Experts of a small language model.
Size: 8 layers, width 128, vocabulary 8192, 31M parameters.
Experts: 48 experts in each of 8 layers, 1 pick a token, a sigmoid router.
Below are experts of layer 4 (counted from 0) of a mixture-of-experts language model. Rows are named router (the router's row for the expert), gate (a neuron's input weights, with its number), up (a neuron's input weights, with its number), down (a neuron's output weights, with its number) and show model dimensions 64-127. Each number is 500 + 40 x the weight over its row's rms, rounded and kept within 0 to 999. Numbers have three digits each.
After each expert's rows: "comes after" lists some tokens at least twice as common just before its tokens as in all text. This comes from a sample of Wikipedia text that the model never trained on. Tokens count by the router's weight.

# expert 46
router:472502493433511511502433464518541510489513520450497517563502468513450527404571510417488494462459537546502496530484494541468490482505578508465511475382528489512531518553539591452493458566428599
gate0:519454502492544536453543462538509579463463484508515490515486496543507515619505488500398484500473461452496518535463533504500492498555466547503570398448484562428413459590543466553517512438441502
up0:563486535523542508402489503498508483600511508475513547458496538496541530449455495461545608497579572455506478509465514519562492542417479484511504519522504528482476474489491423468482440519465537
down0:498541375497455508458504457487445521506533497495551473516484526441510540483484456489525470459555487538565452554409402441497453455518535444466510486530517484519453507521456494469508573564448569
gate1:485495528494471502488486484545492467508474536475481408513409492553490545523518489515421500489530452548507462474501556493528403536524541482489548376428510444508567475510553559490513490473504563
up1:475563508510502488491556583397533482493523485531502519586499483471465493510505456491592543433462495465494573479442499518484550485534464516543467582534422526514492476503525493467479508483532554
down1:417559479497597445526478451508555514474610445502503557476455496579473482449574453430508533513525553461506478458472459540509471499491507577542503483482504495501514513463494531491541455454498477
gate2:437490565499573546410534465518441531458533412463477495514498485483503460496549503504470445548508473475478491519503410515495427583505489504453486487463514495423537546445476537505496523443545473
up2:432539508508536481557553541494517450515465521476491524537524546491454587520469489529469557490448514487538526540475619578549521435517539534547431498480535530491478506464557486568474475509416538
down2:505409523445402441502500483504626457426514532589471475473503516492446507532476494503506513488486400482502538528522571498481529452488472499552460502514512515456479524469436485479518530445586468
comes after: " |", " (", ",", ":", "\\", ";"

# expert 43
router:470498470463457440542544524544485478503500445478481519525476498495437440396530466523487474497465606452505483463460446539486454502480534548507456511423441467436492482515561562448499417479460536
gate0:452412518540489506441544484520526485521484486526508514466518503423516457427398548447513522509516537501500499507473419435493455481562550546469489527468627532544457504528571523475504531539485508
up0:469508568482449483458488490500536541548457444466529495465499481489464438561542502425487476424465513502512478487548502508444494449565603540524551452422572464508468509434507520564525392564517520
down0:520507537493501533477508530479456564595521521474490482537493497602510507448457500473497479521500484497530476517516543435514485463521471505567434487491458504469499495531477529523442578444549522
gate1:499463537492469492543543503462446400515533453449503474445580439539437428486501468440513446578465423458437534559531512506505515462565516529501470514512560473527513489551450448495608456486512523
up1:516488401474505517508560563446481465471440459505486489556494450517491500499570565438501492588499502553529485481517451570498518447498532443460513530496511480482464536531420536502470429459475564
down1:561543531477531513483473536567567505490511521445496459527528522509576443492476487525447426533492479400550454472498483494458495458527496423580525460431496516447566567503501490464488507419482465
gate2:458500514481509435475485549421495534400538440513467583439484506580517512419530591473446536514496539452515480538501489490493513547590499486426531537514450436506512467491458476525471440523505458
up2:443480450457610545495447487466508536491470475498504573494501478509466519432479558518461461523500442542439513496462451465565455510445554531517487517557468476446453486529582487486530514502530493
down2:498544570492477481535511465439546523483525537410487516525590492510514568477481513534390532533533485499492491545511539531469487544435551487516465504482459486529466573487535444462511507479463460
comes after: " the", " a", " The", " sh", " cl", " e"

# expert 47
router:463488476463487457538498505536507553590530548478453506534499447548506554403487475528521523505541538503460526467460527532491420492524519466432482479493491556439576498522544544483523432505495470
gate0:443495512466554480440460558531484496514525488466457482581511564519471483480507421406460474558609485456529506455460592516498505500590499524477479460483471442453475500431530562469427481591465451
up0:461490523419459450518527554484452456556499495465447454535455434556504491489464493524553447485503540497528454518489502497500515520491491508472568467549467509474495478476483514409460517473540449
down0:505486453587491547543552492505570474430510501479488486438510448561576489546546513416548605459564511495396500465473458495464473444509525427453473511444503502516528543571461491485486462516564522
gate1:428490528535540459544493556548588562465491507506491411526481428533460486516507434468509515472573510539527438480488524389399535477550576484443503461511549438485510514482484503471537500433450417
up1:578491509467507574483530537529513433497481439582469565496510586548500466494565475478515483522467467500462507451542445563585509538479415507462464459489433497529466469516506476522556539578528566
down1:537500470463409463517539450546534508527514529455515537517512495546491504503453484510476492517470494524456515522465478501475513517469458500518484426524424540513532507458523547500520489578513493
gate2:504500471422449480523521502466506561514462481457522470481541496538501456478503465555574533487524537502451540483554528528484534504545464440532558454472459532505528559558484556532506449499532585
up2:416543536440565436515505530531470559559486456440524484513525490497495492557533513484511472474536495442498493487552535524486453484413462467495591498555509471483518471523514534493395420466516457
down2:492467475484486575496517484544560529571578488506460400483486539460492548477475485489500529490534505542520550507522527480494481576507528482483473475483546520550514544487482463500460487488451541
comes after: " in", ",", " the", " of", ":", " and"

# expert 11
router:489486527443501501538479532505548461545523514489487544489518416544513533476526486536548490495488573535494494466450513463421459483415470548477493540445500498459546480536591460545475416528462565
gate0:557564455502540487433498493521476494484548553521487477497496490522458536421494473488493414456477467445562516523444571580415495533474530502464527533469525527505481485515528551519509476475534608
up0:564482485486564494555439582506505509528545456446462454481505509462626466538457534504479536569535489520491426576526492488518489538510513518464541500526450538514537486499495472484453550551562377
down0:553489491552538564507511499522508465513462468545523370557454538571483501475544440526508524519513500466472499506553460470511504543496493551582442523489438545520533506543473457385473497550552474
gate1:493483475447510486501507554576519500545494529455488520463451473475485438515504465475482523498538500468520510515484573516485488519539456432489503513468545511556495520483481405464495495544548474
up1:443515527495578431456510462478439500443449508496555498510527516451458458500540492463506509519425420508530500524507498509527528508509547475440451442504527450455448514526575545462438522407510534
down1:500472457543431501489547498474524506536486560512540464433550499548492509489481540485527484578532545486557441439543521465513448513454474398531450502522474555523502484527451488583517535565408496
gate2:493546515474464561484471477530496496480512474542523495466497485515487507513474571528477575516536611456493543516437464408476587519539433541503406512568498470496515532450474460510439486548456515
up2:476547534504463547426520482532476531520519523557455465493520541418513549492456533518549608523501573414486503515434473463486528547466499576477416517528493497555494542489520487540476471529425456
down2:425540474546548480467485382511449509522492557509482423457595501424545497535507454513547495540477499534507472504494458501533494577543495503499463468482425491476497475557496505462534498542451551
comes after: "–", "2", "0", "1", "5", "3"

# expert 6
router:520545551441550494509515453486545470531531481518465492492482500517422465430533440510543470512502533449525571472492511528450478525502533542509429530432463507432522487525554532437574517575494469
gate0:488466488510513474408426436512399384491535541486561554419502494471493498468539487522484483510506487500527508467446535518504608548517502492450544503438551520467505528458508446490481462459496490
up0:475457524493484500525438518487494537526491398540588508544494561505510524500468562484505486511462457474498485474452446465488482485474484500540459552556538522430548521581480588528468487479452489
down0:446452496522519460535446437486495472505429548520468522547525509459517475496444516509444461522537560505544477544477535444518562513473582502547491546507466447500484499522496531485491483510461560
gate1:487482424511581454524447472558452515556517537543502577508451555526524554504500466474473508530552527460518530461419510468513570559545481498518483506519503486460514500550547482510479458470544537
up1:483500463492469520494519538489543551495484388455482443437501425484448452481503497535455520448504496556501473527506429527515454496481517508507405444489517527506510605546535537457503499515441504
down1:569464543491504555441531449530556529547575524568452535480459566530485464520563541523464507460514498465494498502479489461481445491527484528466608462526559495500524479534504480484506576520517518
gate2:520430489469512606420517553482509495553547438429473510455525498424501541494522491503474570572524502493449510540503557454474546435550535452448519485478511445493509497439510509532468493535529457
up2:447531480523444554427457497404533482536529481497447479434527405422517568542493486425536564493493478497519584522451595537451526530508509518505526547480475496449555517484503492559510480470494483
down2:496519539501505469550465515480460475436475515473430466524562525580433537534524485543521487547535543471455431499523473443516533468479502464487489498501553536519481577606473528497502492518552493
comes after: " the", " of", " The", " in", ":", " and"

# expert 13
router:464529516465496498480493489528536488537464496498461478479533486469501420432550490498488508559529526520433504526436470553526523551419482545464498489456557481532508506575460580482465496579462523
gate0:436511466548480523532507442463486460504479519486547475441509487532504476544549478513480497524529485544520524540532465551576490589541442553497448552474504475550487472547497501507479480515429487
up0:545469462549472509484548455492524483595513457511510451448497528476566524517492503516486463516546549440431513583483467562513541513485486490509499478535550532528556524561546537533521501534473482
down0:541488489499501496484502422396458525467486564498458501493491506558517523484569484479560528534476489545562511587529454508537476535478503455520408536503451497452533453461470471425450549506521564
gate1:512468482483490510513467457528485554459457481547455530424530468536483520503478495544528515497505565560506463538449401438493407515521523469419529539459530527501510526513501464461481424534470492
up1:568461606528523545522519520515543536562490503508461531457495492485413474496469532575531491442505502452502488515494514503553489456500472530545443445469489457532439520493450539499464513455549493
down1:536542361474475526545553502537573540489569520500530520570480458499473555488579566401439481580436522443498558517514516518579498443490491438533532516521503476526478478516483514484572539542501521
gate2:514551492509564466451505524523519448485497447516621521487427418515517510441545526480558512450478474498545468483410557569473549487434494543478518474549469498513447507501524503547543453504470547
up2:485475524526453566496491520545461594454483580477454504552532474481558468520473523522446492557517470479421482447507456430512471562501476514481465529501430484478510480442444565494486496534492455
down2:487557503459476489485495475508539614510473504541439490533475475502499526517490422495544531511521551450486550473496465446492484495547535490529518478460532507504564502381462464489475510467464477
comes after: "\n", "\n ", ")", " by", "\n\n", "\""

# expert 45
router:438481565479500481570511477508505513478477450553454499509419487546506507406506490423518482511502591521481538458494469467388462479459551494467470520410520515458475553512486560450514520527454576
gate0:458482529517497493536469534486534543527536461524507506484532453510474501449436504518474536528475436429521461383526546414499410494472425583462504420528460484478527499520475499453492485398477510
up0:531506495546534529416491493547533534478536456511512530524511484520575516538471491482500533494529397560387652553482481525530531528463453546534515431475501507533594479446500476559517407556534477
down0:592485562527511523504493470496501518441497482493544507480441507530516501567507554517453564552462515477470503441470601489495481429568461405522488612487447445409521555449480494429509428523492513
gate1:456496473549507484499530499435493528515454468541479492477540534582551529538565512479453540470516540513535466530483525494478545386467518520578518548475533498499510530509490483412443528471489535
up1:500491508505493422494526467485534536480485528474510541467555491590597530468674501500435492446513559522544518582457483528514541434429503449517484503456500554465470521497497522494466519424517542
down1:483528501541525593537428489407510606514462428556516494483517489539526451502545513509427557497480453463454532505548499480482486414530534468556594525495507509479450602503489481538480479512489457
gate2:521450557453541512449493520559458499503547575478530553510547510520582559440533490459475500460497432480437529425454448540505508468525497451447480398493560445477505434505491535552434478477490442
up2:506441503523504519508481582531527497551483586548485516494511556534468545415527523447560445517472473449510513521534507525465482439549461500497520489486552442470479548541497444478544485455563575
down2:466497571550534487490500583486473480494499440491497461531594496494440509531456536484511480474531512481506527501517502578506575527496477513482538473530492507439465561469511514504559482530507486
comes after: " the", " of", " for", " with", " in", " a"

# expert 31
router:420492470501483461468494538550489522523466494476453479559558516569519487438571532407504481552489547527537515438449441553517489510468483510519510538432531459506502511569496597502509485482506525
gate0:457543601471538482569599485613485539501499470473462372548550583500499521567511460498499492496488537494497493498523457533529520481521540511467404478556551479531494557522486540516422503529529545
up0:480502551564525542487439442500533450505499495466497552466528515537464566535502489448484478536550524478486537480447497539485520549530488492492557473505455531447375453460469447482460514505467473
down0:516509475488557536509429495528506437472541444477492430465522510459522468505498502519523542527448510538463473550516511564503538520486496485469488467473533473465521578430533477538479474584473544
gate1:503453520495453453540529464479520518487551456547485536513502390545438440594534514512480510515487480535468568477506529492500417528480522518529473561522478517516550457493475567499458441560605487
up1:472545426436487483543501520443524465501596505448577559494442484514519513521468528520495420480480505595463551568484459511511422479461547547578476452466495511455547447495490461461482416538544484
down1:527458401475517506566422500488507520547513497506500446497509516466478500546504499514469498504581518490485536498458507563490540521468595493478565470505574445522444517516506554497486467488491513
gate2:520552475553524463481478477539571477444515487514507412475506601505458585541403490541509495470476504544487516471542534481597490453484523489505426535531515501412515555439504513554537556481548494
up2:478488527512497458527513546561453462452508494517463479461602538512534520580457483517511464468444476646483450472500462517477523500509475526505418419483481469489530506550527479549505583482475483
down2:492448473498508555495500484481519480559489492406567491459384464419497464513560576511528501493450515452541473521482464509541426555459486465454549527471462489517494529503510517536495510561467470
comes after: "  ", ")", "%", " 0", " Born", " 1"

# expert 44
router:465408543506488455523390487537512484475490456534472474532478471513514491459548501508527515570532530484465543484514511603430481484465564498472493561468477552462524454539542566468577454451461486
gate0:492435488495526468533513509463503525465567549458442481497503575427477480574486527549483457554546536539455464518442487594485456510491451558469504528467491415546520497432539563481597511497449501
up0:505457561447502453466502491466453513486581491472463466527482548509515506581527508510451477565555535538536503559517495601512498510449446489444499534433540483517455502411572471529533546474473497
down0:508523536467536467509579538443515571462451586514514498491422518485532531497542474448478435540452467525501552518451552502555553560428508548516499574476470484503482444471565430468414518510465496
gate1:471420489524533456488479487519529588494520417481537523465568474547536502534478474509559539503480485476509561523446487509543460462478538497511487464474466558452493462467511563483580503527462535
up1:508508523536462577491544490550545425480515570448459450530485503451485548476506518459525466512510524440518452506451530509511538486525497482468505518488517433541498487534544545467468467483506494
down1:508501427470502531510496523557501595497509519513395516459511476471446510459532446458474563465444528498496470550434492493462587489483491491547431494475510500504463545533506543471526536508545516
gate2:467548488439551441537467542581503548479451483554474438495468488503498451507476481579557535597533505535467509483538515558500521529465570506568533513504472478500498433482515551529443548485472551
up2:447463488484546465584430500537478555491495576497524511536575520556479535566490421563502573441484548404504458373459483616497543534500560498492488481555493483544500500532484456538484484434498525
down2:519518591481491409485546528530467510504525490507484467449477466511466550425439554532467450539491520451484421527475566508501504563536502500523495503494464510481498510466513497559532527463500498
comes after: "'", " of", " with", " is", " as", " on"

# expert 38
router:435456476469460486587502513530487533469497457534449490529492465528544486439523474531580496517514542409460520515406559496479498541461529492514506561445533468472495474453483563467527443496448519
gate0:578480530562507496517484509553521477508453506512486494466594515491485455535448569524407442579526573474503514469487528510502503456526524512522518559539448507505503437480492461481491484554524446
up0:428513488452498462467484465459448523487524538559504479498421535507566541431549391500631554458488447515500442476566463472531537481487433481497478458443499486529471548507537487496515505450487506
down0:480500489502585419541499481499544520438476587458528487551472523507589500465545472487564492555445532513494537458504554525380526519510518467552493595465480495489476522487502525519510499467485531
gate1:539471543495503484535469427426511499502491490481556522481528481523454474383501461470538473460609483521516526461517446501559439428413530423473459528492475511504545559499480469510456504502522462
up1:459449475438474465511486522481532494468434488464433579441514491437472504529506463462504483502484547486503541492448529516450548440532474505446494509502450501516485487479475527468464493574543520
down1:490578477478478501525523495444473508456577535494466499551509424513469535575479523594555453503540501458525522496431502518519533541545526492576501465498563484503473439517430530547563448494495541
gate2:527517493450476457508569497496492493439479473482509505564603486513542423494537533483538476527519548532519525547476516468496471502535480469419537430522554577495457533529496492482491545461515489
up2:492470514501626532487463492493478504560551497455496568473425444507426512497487520522466513513528437538422511451478466482436462473512507472521484470474496449545545518530488504514535465545549573
down2:579539540494533535521571475504487521460479515479438536525487514600458456500497479550532561455579548517543549533401449528511514527545482519509455483473508550538522523494508502461527562486485566
comes after: " of", ".", " to", " in", " for", " by"

# expert 15
router:410423438472564532537457475524561498485517530493473487510542551493471510438486512485513493519510536486484461519492505480441506507436526518468469506471513530442530523524545599404514450498496517
gate0:500446491410444520464463542480539460490562489533550462529518455490526449448424499505458464508491482454460498536513497484493510497527488484477505567424547637529503531524471492544481455459526540
up0:462513525464536543518477438553489464527452459615522553522440486467535486476477545494520503519458467520406496475506513498396563537529515512453465525473471505508473541541485516439480463477542433
down0:564562482531473505546457521475477507439510417506539553516489464496551518492487492532486474479508450473419468528471513538464429614481495467461575504485531476543442511448456464548448541456457451
gate1:439511458489471552528555444445455481560498478516506484457471494503499558454483453502548438499499549507528562452536456506553496535443551530493539503511532554506592491461570467493450544530481547
up1:456468482576509448551488507452482531519497466534492531501508461515539624505497484440547550422478532567478521482498419463484515550423549515512493500477563554498504444426470559449512483523450518
down1:445416500490550524459490451514550492509503489514534504510504496492512435582453529472489522491471425528463450457491523537519469490458489591492486522467559520488420571499581516559517581483554510
gate2:489550454494521485572468528463477559511541465476478586499578447502504538468456516450470429492545497545517421530473476512490481557452537508442526505518495549466619501461514489492484490591555496
up2:527432466547518515576498450518548503531490507487495499546439534546430415526492499558403523530470455537530535462467537513528517513553493551472541503419511458502512521563454497511527509464556519
down2:495510496527483498560544394475477505481481510426449437512519567507462483512484464496543472432506487464524484443515446482498535472526473530571554529489484466476482540520496436531487514491493534
comes after: "-", "\n", ":", " •", "{", "°"

# expert 34
router:440469514441503462483525483478456524468494475501441469543494509516479495487548507495527499469475556418464530402404456530430467533417512478482504528442470477509488469550533529467469525520496511
gate0:440534444531437476479486527513514509469475465502577601534525406558433492578444551492533488453485533476457466470579541509550525489512524511527536463557492391446485528534415490490472427517477453
up0:489471463519471514400511435534497514568497533507543518582499466502475555546522500450424555492444543538541438420505496507469516498548446462464525540549515428524591502491441498475509469475456491
down0:550526447556536429449512512435496513512492541448483558530533468459471498551491483512564480507541524487556426435496521539461522492487465494574491484482504487500525505436474504559497456427535491
gate1:536482501499544565611440485492438542579515547530496439498495470612580474475451485442468500527510484472496558452486523485470508564473548517502508541547504446457464482489498510565454514498494532
up1:453510469590538505557498503531491530493519474556500487407486446563428491477468452520446578500504434501496513471439570553514496465447545518506591506567438493474529500490542484528487461495569488
down1:514517477537506542491550449529491470467516545500529504540504533544460546539520452490385474416532438505497555510463478530511519484455590545481491463519472475496462493433536496474478475504569425
gate2:529475476508468547457431485607501471448488489529463485520490520490485454517582431511501535511486504515554534462516567482467551534522527570503539508530475534495474443497442469493535553560478510
up2:513497463501452509481612482482555518453492417522494444553460553472513453472526506444475601446516500598540504519528523468492586510524518526526469510538540473495617528516524524400451546488464430
down2:513499458427485506486451452402535520524473539499483456458504582452549570492496457523483436493438506628540480575532633506518435530528452555486494479497478524499531468502490485532490462555490417
comes after: " the", " his", " this", " The", " a", " their"

# expert 7
router:485491492488461501512543474517530555533561520428495457525491482527434574462524496459555454508530530478457482489447542518442456493482538559521404502460552523457443560545541594545465462509435561
gate0:497513541492489508472538417471433500502566518520571418536563502419544534573521468446508534507498556499468503480506522444503505464518508574501430532488609577558472439503536468550499511547462536
up0:518484449541508443480488486528457500480453517549487574527449524481510476497601491513470451575490460515484543461556532525544557498538518474597585470503485464461559497456535529569438483548516448
down0:590548427447606464529485489525523440451530516492517498459443467505527482497536559491455548593437480576461537508535516500497544526554442528543398546428466473539455429462493560501502501423530476
gate1:513556460452485522560462510476520576432501488492515490547469552522484500499515461539429511561566432534495495526534541503499475538441521473502481523467438509502471556525546477516440489528484557
up1:472445516488495531521473514461448464484485494543446480447532485492456467510450550497574470528494512521532546524441456533523537444476545546509514480474439482485481518520528449566533496524550488
down1:478522474485562501466402514400533517471514543459461506457524453496494484536500514434521477523473511435531473544527506526567478440458489492535536467492557484452489519489495567447559523497518488
gate2:496481542469519528468581479460528485518544521531472543529430567497453502467552526509497457462557555495416437438567452529514520526489485517506516453420455536455458554510514582478551580476481497
up2:539490521446521522524525517442434480518513507500483490532486483529458584490540550460516472513427474524506549486449539543546562502482507473483508494555524546561486511498557490445393505521576535
down2:469454433497469479514503518538514521489545464438479468524542504504488515463531465481586529472445446510465483524579485534458555495487489574471528457552482498535571516461530525571504510528563537
comes after: ".", "′", "″", "°", " MPC", " is"

# expert 17
router:515498505465480504508448508525555553483537512574456534559488516523499456475634541517538481473488540452473519512475501501484462464436537500514475510465529506497550529559482519547512482557462529
gate0:453436461478543469523535470531556527498573541485510469494466491503540507463576513522490513558495515454553452497524463529558524453550520454470543530531490405604450530557473557473558459548524523
up0:460490511521488557474505491455486471452496512528478527433522556565475507554536445529475504509527509565435538459457481508550570455483485487502505495420463513513485526438455496438496466493573529
down0:507549442514560525557508460488490528479492559495509507549499470521475459434461513405455428488490462501409417475474522523511487478470555484470456463451474568558470422510431501477480409458501574
gate1:546505485489530488455479408504498505488422435528550498537504536503534495463500459472480530476435503491531438466427466523431502606464515487448507474613484426490459517530541567520498521518493492
up1:536504475483492443508529545477565455550416477439552478507449519530485431471534531499530480497590474586435527557435476513504526497508447428450506386497494452493509434537488513587495495523479476
down1:532502444520531505475477499494486423508460465519516418553570501529506438457503479546516560496515457575529415505577505488436560491485486506513531488515472453499451529570502511479552490531434451
gate2:498470520557543476451547447517501540459557503477493535495494487436573518512531453514521455481494480464460472491484440479394543504539496470547522447509544485530515539519509541411489477463524561
up2:473498518462540494481444484599489472573418543514597536560522440500464434494501518573536482528546466413544512481538477509495491476431507513501461506517486485473447466472506466506484512524458464
down2:497504485506468593568452507522413468469483440518458456444493478478495462572546579546547534505483476468469508481498528525514533518554471472508448445468515536506427557559506503463483508536466610
comes after: "\n", " on", "On", " in", " 30", " On"

# expert 25
router:473450500491518469602469414476598545496512486521460470579503482513470505521579520526528443493487508530502486478471504595439490495454480511472431510455480509504550554560506570483495458542465459
gate0:559438497500504497554520433520482413556572469506493458554584518468514533420584452536488480484551468506544545514487516479484555518434533469481493574426514497448517429531487462505519472468574507
up0:532482476477532548475483496459516517471550486471536513531490482512475481416533501514555524492506474522540568477434486470497564510529454408543494507436496448454461543484525535527450551485540457
down0:557461415522493496593349490393469554500558494489538496532529517490539575475520547533532537463510513508453454436575505536482499520535464517522541524510531510486488523538461523496488548477476498
gate1:464506503444551536524529537487534527450534478513524541527486487472441483509514532472476574475482505465510536387504476504414488479463511484496473525566526498478466528471512495525542506503547517
up1:415556528479487455509511486453508594502499517562480513455426441479477457545487489502446514504480440446498493461542423491461499508500536507520492549545507500444500565449473462543517510548556464
down1:470493553512558473487523512464515494476475491490561564443479454465518458563496513425460508582507463478530500554437465448482516522535470526500465468469468446532479484472560417511491475529493503
gate2:446426448507562430490531415560503529508428482507523489454490520428517489469466509559406432527513557459453491494491454535486522501464453560438562555521535468489524531483498480529533429529523488
up2:423556506452520502499579423544433487546445452475507506510477530450548398617518469492523515528500467486446493562567492462524496507504478481432454492555490534515483447470494548487476568490455474
down2:526447588520473579459528432527527489508530486460554452515516508535514532543522530564491451467489477479549515454472422428467495489513511549493542544489491464598575477515526496497492542495529544
comes after: " (", " |", " S", " K", " B", " T"

# expert 8
router:463513457443494489452547498472502470447531522529432541596488498501571433504534496473564515507530515459504533466519465501498520562466501455490509572399452538531537479572542541503551503525462545
gate0:472449471478519579490481499443550499597577515524512502498560427438520472439550532415456512532543543453473523484494555479507469400464483422524534519469581542483506584542513444523463530466514487
up0:481473517571462458564504502495515497519563472542477554509574473476525560482549427560515523485521466577509536529518451529449543400525546457497461425479409507485465485565518548480439498551498534
down0:516533495451432487571443473509533479444458496467508473500529513533520474542512490488538443515510561461454512501509520493556524508502530541488482569538511523420467506512467479591546502504572494
gate1:503479449491440526522430463491407556523453557558561473543518535440586487444453484485565506537464482610489477459501526507502443566517500458526495443453464533423516486477532500517589546539520526
up1:560465500534446520538466488493464478465565607521556548511512534557561543440468554552474509481523493433473448485468522520453482450550480432462551490483511493469483518471507443458482485500546537
down1:478495529480483486449544497452570490496415525471458528486506549475606437477490493497491440506499480492437533471476475507428474519482535437514537541480491557515515607535561502517443426508544466
gate2:528424453466433540569519582520568472496497483486406476498556580511518460503454580496520480461517580417544502522520436482509528426508481503505435543498520525435544509470522482492536513514510433
up2:546423528523466513499477499527524468461482497581462513539465507547465466471464469523553502470537516413472487507522486498508518465562442517403461519468535476569521491448540467478492509437555416
down2:484499500552470460475514504503530538489424506544491566421578497536425501540480546512526456559480467445519554487492514549502531511556461470483534518506507545509555485497465495529566531505582480
comes after: ",", ".", " by", "\n\n", " However", " and"

# expert 37
router:444464487433537502588470445510489518507496516523476473568514506526517471475558531492502544527494523453519538467461466561393525551473524564506497510467530494509454467548491577481462436509452532
gate0:511567528504484475491523400463437522478468505503545494475435529507486505534573508416503544520482532517547524447529455439457478526519494443465498498501546449514528545547478536517459491490506501
up0:419504488546518507537525561503542489484559488464486527513598462454459538444495540536459587428524506558388463509462545542489527469465449507452549522472466539483477483526447454485533527416563467
down0:530567502493452526406492460497579516497437525598511495446525507494469562472503483481470483512543496521437536453489520545498521545418530521519556508528568498452543491483525496419538469525511573
gate1:488526527529499521496527469540518486542550568475514458506517432618490489514484441474504514480484449574531541504562419512403491521549548465447540483526522479490539464562523473429490426559508521
up1:529456520551559451537453473493481553452459579561507525515544447466448551474475440522468528469464481580512460491512462505473479477509542461528506505486494493487523517607496475437549453502529488
down1:495456480506483495492505555513547471414558508510528507429505495514502566531483511523546503480511478486461517504500443501426508563405526477583599599450456532538507488473568471468452518485500443
gate2:585496498442559516545445476448554556544483485527469512469508518518534506536507535517460493513453543495415536506472499451509461501447499575501469469459519459452557520441473612473471527420510531
up2:567515476527544481487456437518485505480445445507458495503459471521479560477473522513502526549353559443419560539502546509513456507475530481498458517449513494475464539452539557512462565454507502
down2:525406476532505451474422415509515576485494512428494504459475546451525491511491474493487503469506455411511521503535516511547467560463449441406513515537444489517585462495466457483463458433492457
comes after: ",", ".", " It", " which", " it", " he"

# expert 3
router:460445468456497507518541526508527571494508489439470544556487492548452505490527516421614496462455555472477483439488518487487487547497516541446472498503497503507549487561528534484514555525494582
gate0:454459540492434554537439470479497503513513546421520573552463450503492591532501485455510460428485471501482480487503512553523544528569596534477516542482446551516476492458486493483449539476481561
up0:536501551476486497518466516547561516512515486517485507509456478523558463473516529433519520547488490495452515477496461540532448470596528458472460535568500530460529546555532496532474524397520517
down0:518534539462556492477474510487475527490457510519483467577540503505536541496536525504514515487405528567465434514522531447557463471494567519524439469445486536494434483450583567540525518490519525
gate1:505488531448572398559570510498559520515486547493540538474481483498520507530556514493492543483517454482462520483502521477474435577438618537504513474469503497509463480547538494500480491435454447
up1:511469482554499555573491471484475527521471530451502510541517521492540496511419561492585518492475499512460446573547540470510517488441428496501526479430553456506515539490425446503513503454448523
down1:474498468522512486500547489448434603502450521443476470493535535450498471481510433481552407536460471453501527449515443461486552602478482516540504466426413491428546489524473478465454521442498459
gate2:537496517593537591508495480574581511527528549507492501514502534499504548507502518529512487422474436479560486508471482510490451492459494497455507461522486534496465525522452573508569608488561521
up2:478496466466461466481539508448451526455508507547566474497496549430503499584440494503496500593468483516438514498529599554501551549471483534512475540474546454488577481488522443572506425463465526
down2:433455493493510518413458495421546484532493491521488397522546532431502464491419507503493547538522484434515515523498501549456522457556521567524544474503546528481536515444515516551521502549466512
comes after: " |", "|", "-", " classification", "  ", " information"

# expert 40
router:491470464449485477521537528517535495517468529499379499521463497509462440484548475441534407516517537473467481478445537519432439570466523537548428538431459506520480492560537503496438518591446550
gate0:432525508559485537541543494584555477500541525468482502459546528548549518560549477529530446462507559495517505453477509434510441486469501570449490518476462499477481481550508432488470510474503549
up0:438495494498461500462524513541507539380478465504502540545388481500505535489543449493485504498538480404553470440463463497400566493479541463456480478463487503493457497477487553478556500501493517
down0:499539478518560619519538483506496499571520478433528438535496519487535477462587523498551511453574487518424479440513540467531499460532519452530513508456510549532448486477525483463518521490513497
gate1:493464541558525430509521584440449457537473499522488507498540566423472481447549465495472474438386515491509555439482530455513424514504473473511446518540495563458502453544458499469476478486507466
up1:518519480531494517530460515491586577530541546549522462533428488565497543553450590432462469532516463441535581511444416597474555493448474523448499499564499505534519541467490504500482497469408469
down1:507506373449601544607517480542460503517538500534446487486469542535511497475506516473508499563510497529499443510500545504476562521441556540478554474489578432464492552489494503491457497525463463
gate2:512513434551521426549485545480495549437429506549489460524469464531530494470529456476466444587543481531505522494494464485479514491480519452482533469463584521484465452528502468570521569434475516
up2:541554480537588553507506530528476556455489563580465465498427528485465497506508513484459453504564474524491585519479458503447511472430522512419453520481546500489552492594490471486487549510516558
down2:510562533540476509489514531518524481475477472513494540480511521540505479491463554501503420504404524593496472420495494518461438542486479496499506470417508469493517486528493463500472543594503464
comes after: " a", " as", " was", " and", " an", " is"